Experts of a small language model.
Training: 439M tokens, 5314 steps.
Below are experts of layer 3 (counted from 0) of a mixture-of-experts language model. Rows are named router (the router's row for the expert) and show model dimensions 168-223. Each number is 500 + 25 x the weight over its row's rms, rounded and kept within 0 to 999. Numbers have three digits each.
Before each expert's rows: "gets" lists some tokens that make up at least twice as much of what it gets as of all text. This comes from a sample of Wikipedia text that the model never trained on. Tokens count by the router's weight.

# expert 11
gets: ".\n\n", "\n", "==\n", " (", "\n\n", "==\n\n"
router:491469460437497521504456498465452486492527460526484518524494497545497514495509492514476472479523492523507492486516476491544471531528521489527512485489503488494484486471

# expert 19
gets: "20", "1", "19", "0", "2", "3"
router:486488471457507519474475484466470451510499491517512519501514521511480514506514499494502503509503476502518500525494524484530492492516476489503471476467523494484509529512

# expert 17
gets: "-", " ", ":", "==", "|", "==="
router:545484489503476495501485506496454461511478474499502496472509524546514490502532497512510534498480469507521488502490502454511514511517491506463422471506516490478523501493

# expert 23
gets: ",", " (", " |", "\"", "\n", " in"
router:483513476500488523535479473483485441503440450537519517488487487533534470489519507471490509479517491496509485487450534498528519508505522483491490480523516468538473484447

# expert 2
gets: " of", " in", " to", " for", " with", " on"
router:478519504464463459495511520467499491482485478526517509504535515514529505496494538499527528524535501524523478470481488516550478510498488471488459474489567467523470499481

# expert 10
gets: ".", "-", "|", " the", ".\n\n", ":"
router:547514483485479535531504517478485473504474500520500453470505500511504491523551550516495472448530504479513474501466492491515468504536529460516496502474500499498468534459

# expert 18
gets: "20", "19", " he", "==", "18", " He"
router:530527485473523501535521517455481480494489463490547509493473514545524477537530510469509513499515482483551468484465471499519508535500517505491487503500488506532474533477

# expert 20
gets: " the", " a", " New", " this", " May", " November"
router:497542504475491505475518515454489509525509492521490483458536492529544483477516561528517482522509482525510483513497476473523502492488524462485506535479495491502450508471

# expert 6
gets: ",", ".", " he", " He", " she", " it"
router:529505442518494541497515527434464518510498480497497475499510501517525478492510505519517491490516477496511484510531497504495457535472527449464474469520490523492484547492

# expert 25
gets: " |", ")", " |\n", " that", " (", ";"
router:492500467495486542517482497465444506517491502506525482494522500514511508505488543494474494506521512505533485504486533481585455533534507506485504490525501500514477510473

# expert 40
gets: "|", "-", "==", ".", "\n\n", ".\n\n"
router:517521486435467494533473498476463467525472450493523490500516496512494486511505529551477487476515509493525490485511484472516485517539511469503466481497522501475527531495

# expert 39
gets: " and", " a", " of", " the", " or", " as"
router:532476484442460480511473503472485522507493467523519486489513515522508470509515542496528517496499488523514497510466485499540451514513477510451454472510567526491466514469

# expert 30
gets: ":", "\n\n", "\n", "==", "%", "-"
router:481527510428488527516524495469478500520465478528525501485506483576510486533488524526531525489530509522533454511473506463531504511471505496505474492477529492511502530493

# expert 44
gets: " the", " of", " was", " to", " |", " in"
router:498494502504464530510503527455490506498466482489533480501498521535508487503513515497512507471505531499514447495483486464518419529522509442450468485495512513505486541469

# expert 22
gets: " ", " a", " an", " and", " one", " part"
router:504514488483485494491483537478487481525487440532503491524567502505515446545500486500494543500501523512514509529488503456527491521511532472489445484469506469484482485464

# expert 32
gets: " the", " a", "'s", " The", "The", " his"
router:525515493481536525516467542492461494481456484483525504508509516504565495497505500471514523517477481478518517507466567496542474503519523466473484500484495501513489522502

# expert 21
gets: " ", " |", "\n", " |\n", ")\n", ";"
router:492530494441466480514479520459485469490483468488474485509546492511548508514493536543472519489496487486497470484475473515545461546536518495472479492474545524546486537501

# expert 7
gets: " ", "–", "\n", ")\n", ")", " August"
router:518536468432474493507531512452496501514484506518486527484500480543507495485504533543544465501489459531518487519527469475520473489512498475506463512514518504536518525499

# expert 12
gets: " (", "The", "==", "In", "|", "A"
router:521497505475488521526465489492476469520507483482515484493534477533513496482511540548513529537504488551498508518509505512559526501466494502476509462466485505479483505469

# expert 42
gets: " |\n", "–", "0", "1", " —", "/a"
router:479515457493495500544481516499489519499479477490505498505527505534483472510497551524547509513517492542521436524494492529550501539514480498466453486485530483486479518501

# expert 15
gets: ",", " |", " (", "\n", ";", ")"
router:482521451528463530529448490456472442505464475524483511490465493544506503471522519490490498492506496539527473495448533524559494538518558496478482479532518490522521526496

# expert 5
gets: " of", " in", " by", " on", "ed", " for"
router:497477477462510515506493504488475463496478470504497526503536520506511513497501525461506475498530505497503485524463475477511460478487492467521484486542547493496476516467

# expert 24
gets: " and", " was", " which", " that", " had", " is"
router:474545489488462487535510500471497466480486493537511501487493499491545490486525499481516520474505495475533440448481480524537504516469531469500487454476544468532489506444

# expert 16
gets: " was", " The", " is", " He", " had", " he"
router:463545510496479503526516513484483470488483500519501497498469505488522516466545517520533522498496514491521463525494502484536502504511536489493467449476492432529503528442

# expert 38
gets: "0", " |\n", "–", "th", "%", ";"
router:476504453454500514495515532451468493486500506487505496497549518581491486479482517531492513532504496526533461490487503513519473539512502485505438516457554501530469549517

# expert 14
gets: " ", "19", "20", "18", "1", "2"
router:495519456490503548520480496444499476531518453489445508484516513526494513519554498458527510496535491514503492517488515501485495505452556434509493483487497472537477522463

# expert 31
gets: "-", " of", ":", " to", " in", " by"
router:542503501498493521504510551476478477500508474506500526483487474529534478489519536500486518465522493518489502513449511485518484489511539407473469482529506513498497533476

# expert 28
gets: " |\n", "0", ";", "1", " —;", "2"
router:521532474488502494484492519457496493519509494510519493504540512528515497501507543534504532511518505527509461500488484525552431521501497470440485465483496500505426543503

# expert 33
gets: "|", " |", ":", "\n", "-", ".\n\n"
router:501490497490500538524500484495461476509500473488495462513503476507508502504490525480488530515480456558507490547511526501563529522458462455490473454479511517506478522485

# expert 27
gets: "19", "20", "18", "17", "16", "–"
router:487523484454512489521467535471484516508470482511496504528527491540538504505484509471542511497521467539526475476500509486540487550506540479497475506461542489484473479487

# expert 41
gets: ".", ".\n\n", " \"", " as", "–", " his"
router:492510477463484527518469512482446460488519495483509448524498493514531492463515507515503503518508501517503479520489528536475445541511531507483491471491509532487475520495

# expert 29
gets: " ", "1", "2", "0", "3", "4"
router:480498450465477508541483517437504492498501491496490480481542484514498488560503501526519498494549504497502487543478493499504449523521525476471486486482517517516454534443

# expert 26
gets: " a", " the", "19", "20", " and", " an"
router:485536510485475497491477502465507504531484477511472499456516492502476512466540563531513531517534480499499502539509516487518480533484528446503452523505509468477462521456

# expert 1
gets: " ", "1", " \"", "0", " |\n", "2"
router:493513496464484478497485492497477478498510492510495476493553489495508515498491511575492519508506507472512483519551501492558496499520520469453479450432482476485473512503